Weights of a small mixture-of-experts language model, trained from scratch on English Wikipedia: 6 picks a token, a sigmoid router.
Below are experts of layer 3 (counted from 0) of a mixture-of-experts language model. Rows are named router (the router's row for the expert), gate (a neuron's input weights, with its number), up (a neuron's input weights, with its number), down (a neuron's output weights, with its number) and show model dimensions 0-95. Each number is 128 + 24 x the weight over its row's rms, rounded and kept within 0 to 255. Numbers have three digits each.
After each expert's rows: a language model's description of what the expert responds to. This comes from a sample of Wikipedia text that the model never trained on.

# expert 21
router:122154088127148172080134085125124139140094149135128130124151149120142112133103091156141120126174146141122089156126148125123122101105110140106127108134141108126149121130136147126131132113114166150083138104156117119184166100107087144170146102121097137141196135102100138134107090076092116142
gate0:101138099110126132127122102164152134122117142135159112139097115107118130109116146160140097144130133118148090156118152129136144094152109171099160122139131136140110092190154133092130157133092135154104164158148148144155130147120108141121123140136136113126223106098122106137195152123116106096
up0:102142101178127119156118131132163132129124167133112141123134108137118118107094116111163084153138134137119102168130140135137119108144135154111072154110141114140139131140102082160124142082163126143103153099131061107121189164164116132144143120184106120111162115144108127143108124095131119091
down0:123106135122084140139131116120077124132097130089130134118083114088123113142101127132101134130123192131097134089126114127097123149155141135135109140132139162170144156123142139145119126148126146133112079158173097136111124125071098115134163124158176131171073096096138112164146109110135146110
What it handles: Capital vowel pieces starting words or codes (In, E, A, I in ITA, ANU), plus middle fragments like W-rit-er and mon-ey, Rigsr-å-det.

# expert 37
router:132109106122168125115111111096126127128093133171139118107162128093105136171115121102167142165151129126103137177174124078118139112113127144070132103175149117125123142144120129123129178108144176133099126123155145115129142117116105117153131112103078139107156118112124166139122108092066139144
gate5:126136136181164158135128127082135081147135165140156101140115145075080153134167149117141125099121142145099141140114144135157085096136153174114137153160079127134132160142128111102141135108119149146114125127153118118128173141150149125139081136148086110151128142150095117118177155124124092148
up5:126107113090093117121124126108127147120133108113122118073151130120126127158106127110107102098111122106121114121110145134168180099167167087142106097132157143173131131114169121112125121136132142096088128140146148163118136166172128134125138138157163125173104162110181158118153071131142134165
down5:131113140192122163129141104148105112112136145091140133167137106105156110101127093095130180098173131140143100154131125128103102087153130143150104138160095132131127147147114121098109123122167150099088129138144133128135148093082118110126128161114115085154170113125098107186128152137139100150
What it handles: Digits inside decimals and figures in tables such as climate and election data, plus month names, years, University, and the piece fir.

# expert 6
router:128171131099132122095092131133156141109140151122117101105140128078093111149100136159147135160154138146148119168123122088160130123109127117121089101128166087111131113090126137109111152135121153159113131155199152096115111073103125131147127147093114102135141137087126162171130111082132129140
gate0:144120147084138131131145151108140096111150155130121081195107106098126087125145133142163146078126131090149133172128119113118107154143126072145144138119110084104129130184145142128114130122137137140099149143068079125114143113134141156149130131147120144152165138123159171105143113123160133140
up0:174123130102090110132109115204148111120120109123122096141109166122120119083113162121123113143144137128107103140105109121124123143123147126112152125106138126130168102134084115131064144127142095156161098146123131146137140074174126129115085166096125140160106137139152096117107128139088137082
down0:101116154113152165130140144081104126109104148116106106108108105128129114126131116084091158085122139119123144088113139105094145112113133102140143122138079158161089080096133173134124094148129095093145156148154113159159138130090154090131095133162132126129108110152090110133171152107143146132
What it handles: Lone consonant pieces inside or starting foreign and English surnames and place names, such as Wil-k-in, Don-c-aster, Deb-b-as.

# expert 36
router:118143098111163125115096148127135088138148156164113097164140165105078105150104106118091116160162158120143144123109095110111158133167142163115124093141113124126137127132160145117112151169128135149116101138144143090168110069104122139148117132122109101123175111103131159171140123089122095103
gate0:101141134094130131093103122153139127142120140136145117133156090121129097145075119147118099126149140110079119112118120087159125167151145130126132098123125119083106144133103105074154175115098111140130071109129097114143145113135103086121103164145083130120150145158166146177135115137090097128
up0:092101129111151106157155126128100130174112108126093137125185133141119134145145130199138095116116133158127140115142137139153137120117141075104153118125150158147135134161113157112101124082150123134089140147114134130162106088133129071152175105077104133144166143116160105122120110134148149142
down0:162103147142112143155115156161127183149162155123163142130132130148142134178098152143119145142098162133139116177108099113111135133135130178140136134155129102158123131144133097101162131140091122133130122119189142084129127142090097139115157133101146133149145113102098142184121142121104163081
What it handles: Vowel and syllable pieces in the middle of longer words, often technical or foreign, such as colleg-i-ate, et-hn-icity, dis-e-ase.

# expert 57
router:148139138120120150072146127120171122131136147153106115114157152077103100128084111105110129119175137076127115155156107106123132161152086138108103106112157112087111134121122151114109151130155144154120121110142135139134125108104088184158129146102093140137171130101120153141151130087154172154
gate0:135097158147140094110138136143150131094135150129106109098126137094133127121107138115133159164181150143111091116094136129116128166136135117138104156173143147125135137129098147084123123140078119141123126111120148110122085131152120159154101166110115141175161174105120156137104093133176184084
up0:136120110114132122105105068099134173146161142129106131073169121092101130107151155117143157121105140135137117122114095099154106135136137152180124133138101105101113157130126104135139112089078134166151123137152134121095109129115138146154120153109154083086082135153172145101170139129147130124
down0:170149126104172120136070101119159154134155110117131122136105125136129149146125163140094156176082158132105113108135093164116134087096143152115108094133126122180135147131157136089157140095101104088104112164095142157138089121079105113149142123116158129115119105152130127150142108120144122131
What it handles: Middle stem pieces of words (Am-ong, Sol-id-arity, bil-ir-ubin, surr-ound-ing), digits 1 and 2, modals like not, would, can, and Thai/Tibetan bytes.

# expert 32
router:110110130136173167083109123116126124111095165156113113104119146106108136156113111125161110150165133092171122132124144079146148092088100159109088128127117127156144138113131154129104130132129134124100150154171149110144144112085180185115150132133115125150181111110129156101114093109127098125
gate0:124136139127128113101124159112116138118110151137113163119108104124106081143123122151137089097159115153139135121093109120134129159130138159095110146162133127128130131112145126108114132143085152142185169166154170092135120114107139185126145084123119151130166141110132125182143075079090091121
up0:075137143168138155168143125134123137117103130146152148133101146106102146130108086166127140102153178135123080120130137154103152132081120170127125160079142120131100138103128149115137109111158168111112137148159140179128095112133126124137170090115144118105098064126120111147105108126150149120
down0:147143145096164172156112148100155111144134154112125146109145108147154094160119196131106091100152113162177156087097144104100108102176148127138106163138130127122124147138156155150111118135089159120155141122164175133136110155121100138134161139148133131111143114114101149114141120110092101113
What it handles: Final pieces of proper names and places such as -son, -ia, -ana, -ado, -ons, as in Colorado, Irons, drama.

# expert 44
router:177149093111167155109129105140137102138132144161134097152196148098110106145089113106110135169200123109107109159102113143120152128134107148117106124154147114116098140100111133125121141107125149152120121138152135103102124110112094170178112136080107146102156134109108148157110136103137127149
gate3:139146159094069127091115153101124122139144147130111131160104128156106136150101139169117118085142123128112125140079095144118137118114161144083159113101147195109139121125163121148140137159125107109156156135119163144113191103126134174121149107166108137100127102128125097163128124120147156126
up3:145127135104121161112152098144121162125164143121126123153098136158109133120055151125150140117116152143176164138124144119132144070098123140137128122087117139136144098120085137119093105147199116176133143156132066145140106114145143155126141144120114136152125096120116135125126189114113144130
down3:127142157153138108126144163103137135102113103139146132119137099163114139157143176155123128144121172156134145096114139108132115118168137062128124148107149149157157165176144105104111144126123092109111135152143072154142138071147113134160149100139075136139121115148164152144165136132153154135
What it handles: Word-opening stems of common Latinate words after articles, such as ex, comp, cont, newsp, maint, prov, recogn, vill.

# expert 15
router:155154103124137180112107104141169128130137152128126068102173119121104076151120140127137134156163138116151109127147134110127120131100105121106087096129140114156123133135097135125099178112152124153126102143156131123138127076116126133191124116081083104141133124090103150143107114100124115175
gate0:116098091113124083159103097089136125122140138157153080142147141100089144127147114105133099131158126125105079144105126171117103144133201121143143117155105114119150153158117125112150115139147127147141132129121135136127153103138172148121109152137114119143107136117178107082073133107127079094
up0:118167151061137155126116127159122165150127071140168153093142134129134146123117134081149161155145127134099103131122151128138086088118143108153150134137134169116105140149105163134173122151133145122138147107152128138133120134134150119115092115107135093108110151164062123090129107124175112114
down0:148158102085155126134143125144136136134112127123101096147127105121119165092136130124124112123122119093104146128150136150121095105170115103162088119160130124115128101094176189145144139116108117101104137078156088140096142148089113162115129123090133093121106170090126105122098146082164149122
What it handles: Opening consonant pieces of words and names, like F, P, W, H, G, st, Cr, plus their continuations (m-iles, p-lex-us, Mos-qu-ito).

# expert 10
router:145139142123111132092121115128113129154073118194111122121167126111129115127114095121136143151134122135180133156111107100128154112120108156093095105150172135106119148129110139140113170113171178145109139143179142136154140087115131109136132147100058134131158130100106148166144127121088129120
gate5:120103118123126083136135151117169127123143148158105124084131088108135174140102104097097134142107120129148155116107120092089138088120102130129173144136142122098088104138116172144166117121131160115111088131160119130127102121098164134162097169128106180094156108135125126168150128135114122084
up5:131121182150102187104110143117120166136114089149180124164142152131137098108117176148159129115162182123126127163153131110152087073116104125138152125129117126151151111112116092113115134145140108140138117167124145119150123114149103107152165130128149100137134131103066110148147111130157149148
down5:142123153126127116112076141129126151124119142165106106122106153123157111124159129185140137157130126107161084136127121084086141143102126113105105134118110130107145136143129157125123137080133098158073146127147145168164090080116122156132126088128155126193095115130093165151111152139132099132
What it handles: Single digits inside years, counts, scores and table figures, such as the 9 in 1987 or 2 in 100.001.253.

# expert 48
router:119141097147131179115135115113148144171130168146126139153153124105117118154129120167120116106179140125145112151121138111126148126113107148082076108117147115135123134109153150129121136146128133168084114125149125114142170119104101172197147117116088101129188111093132131115085135099097133153
gate3:109101096128165147096128107135194111122169148119116154158135185180151140155114109157079116168170139115122142127155094118176153143093093136107130121110136074121129124131148122097121106143136085127114147117121136139105103123154103139123083133112107139140149169132121135113101117120124137151
up3:102169090105135119123137147131145106150064123133092141104144097123123117171114136081129139123115127159081125108129137150109107132136130117203106136165103114152105126158125145132126109110087155202127099124156086119181126153118120121129120117117142128136179148156124134107134118127132143134
down3:080154155140138135088118162081106156153080123110105132103136113109169105118099123095138127133129078134162112138148127162136141184137130097159146150159144134094157140133115155153130113166171143130145149108086098145141162115139146120123089100143154154118098103146132103167132114130111115145
What it handles: The words was, has, had and the prefixes ex- and un-, plus raw byte pieces of non-Latin scripts such as Thai.

# expert 41
router:120179120091126147095113117114108106151127162110100096138154122122099121137122115118119164140186169119150130149149129083132115114088102143079098150146111095141115136136115129124107177097127146158121128136157089100140150083117129141158163118105139107146150108090130160160126080090136118142
gate0:133128095115163111138077140161129107106105110138099081090110171093181168112126112110130167113175123117102136167157160148118137126145114107160153135118140166104157125104141132055139112100142144157143138090108135130160130147122119143129117127097133140093159133141132110134143123119141105167
up0:125129151130129122144112095183117117101116161109157132121138100098127093154111114151130110138133118138107125137176103146136159131189122126145143155148128120096124143102127109123108165140144095129151108077111165127156078131088120134141127123116115159130198158115177142165110154129171139151
down0:128126119109099137092125142109100118157082133054127085121110125183113064130139113123137124117124108161128178117134127141109113147096125106091103117153114108157138146173119114081147164111118144104114114113138082106119129148131122083120136118133165107151130085124116112171151111133136147122
What it handles: Space-preceded first pieces of words, mostly capital letters, such as Bal-rog, S-assari, L-anguage, and lowercase d-iameter, col-leagues.

# expert 3
router:134157098125169165130131114112094129159101142168127098113168100119087117153131101125157147156162135117139113151086136077108126143113128152098127107147126161115085113127143150135131150129155159140068139134155145066130172101127122171153120115114093138118136121106104153139148139088150132117
gate0:143107155107120092113143132148100104120119152161178153070098133131108137111143107108122111131173138135152125117130108140120143138133162142099138173102130132126141101110141152105141162079113119111120084167144122123108167119128150161131114194193091131155125138133136095115091100135151136133
up0:160183127130121152116111142147141133102099109131147105155099173108151109154127152120125116144152077161141141094134103123130130145131122125108165107088180129116140112091128143087113111111181077131132165139096119178182139158131142105087158109125118117119136157112108148101107111107129128132
down0:184128140119138152142102134108122140099135123117083119133158096143132126099137141166108109112088135176153108146107134099150097125141145160119114145129156158171088148123147119119160108120116175141111083127121160133138125127122125121103147154097158074179132161084115129161133116168140168132
What it handles: Second pieces of split words (occ-, cont-em-, th-reat-) and digits inside years or year ranges such as 1994–95 and 2013; also percent signs.

# expert 51
router:137132132108168173083109118129123118178101150161116073133156115109100118152127137144136131141156118071164109147099108134161126093105130137068133123127129148147145096119145117104084124167137129119095129145154129103152130121110142163132146129092125111152148113100095151091143103078125095139
gate0:156174139119122112095104156130127104115128130095099161146102145170111139142160130138135184111164162164147169149161109140116145105085139122117100100126108133135154121104152157131091122166116138109097150070150128102136122098124151135122162099067143123135148133120130140124137122122084148091
up0:117097137140121128105155140162145094125130145107157150100108116132086118127119157114129151116140155098116111111169120127085141130124135152127158134100162118133133176154115101112135145110136137117117156148115109176109184094118116095127134098108135151081145178152151098159132055147118135082
down0:157170103115109158161158128144152071149070122150152112114147084090076107136125140141122172107074112123140180122125130106120161110138165113119145080125126116145183131126095133133150118134103136114132118111109137126114117136116113145160134123110131111153108152133100094145149138136168125164
What it handles: Short name-starting or name-ending pieces, especially Romance words (San, De, La, Le, San Die-go), vowel endings like -io, -ia, and d-ose.

# expert 19
router:108113131124138150089101141131135113128131143169096097103132115093103113146111092142135130142147127107157106134123156089133142130113124140098063091127121110153116134138160117134119162124122179163091142124155160132157100117123186152140103156142122108163158096098091159095105122080103100135
gate0:143107140120058148124112152137136125143096113109120142109124138091142158174104131186139128141101131171169120129124148118122125104129115103105118107143143142116143080127172116105124117116155191105122136145134132102180102138065138119144153125096154167125156100121091157133104106135118132134
up0:119138104124133114134139114118107143140136142141194130148138094152124153133098036113095119125115120101138162116163140117112112166128097128122089066113130133148156102136121111158086088084118093125141112142136098103151137161101138109140120154132102106171127123105159122138097113144118127112
down0:095128113159152136093126145121090108117128140161119111077141161109148131140104118111117120170116133091105163124125096094166131120128098108122158141064091131136140156118115142117166141144073099142103156141086131093149134105124159079133128138147154115095119103116107128102123126131125096181
What it handles: Closing pieces of names and words after a stem, such as Hom-el-and, Verm-ont, vac-ant, pull-ed, and whole surnames or colour words like Smith, Green.

# expert 56
router:153149131128174162091083113147131107141123155126143105143162137104097113153134119124141138172164162141148121136131111107139111093110119134099091144140111126090110138096118108122112148133158147168143106147176169120144143064092133136151133138097128088117136142074120137172138093086127117131
gate0:178135077131091111131094146095090112123153119158129123146152127130144116132136111181123089122172100069126146136106136109146105187174140111138109067142106172122117164103129126123110125132098115107127136099106143093147159140174130121100123116124157125102121153127114114125118132145144144106
up0:165092132083132100100150068120173141143152158106142136117114131135140156127110130083135107161104194156136090112121081134132129094130094105131127130111152107183143126158149090137117128144171104137104112125143128137100122107149119118132127165087115138103157136135107136103087134096118136118
down0:133067108086134137146132147116151140124152156158128124137167151161157159126123128135144164099102114082117129110129138146137127138129128088144074140106158140145121138144157161145113102153126142139084085110183149086117141128132137124138107149093154150120128137106119189153174148123119087136
What it handles: Single capital letters starting names after a space or bracket, such as H-arms, G-ivat, Y-okohama, plus star-ring.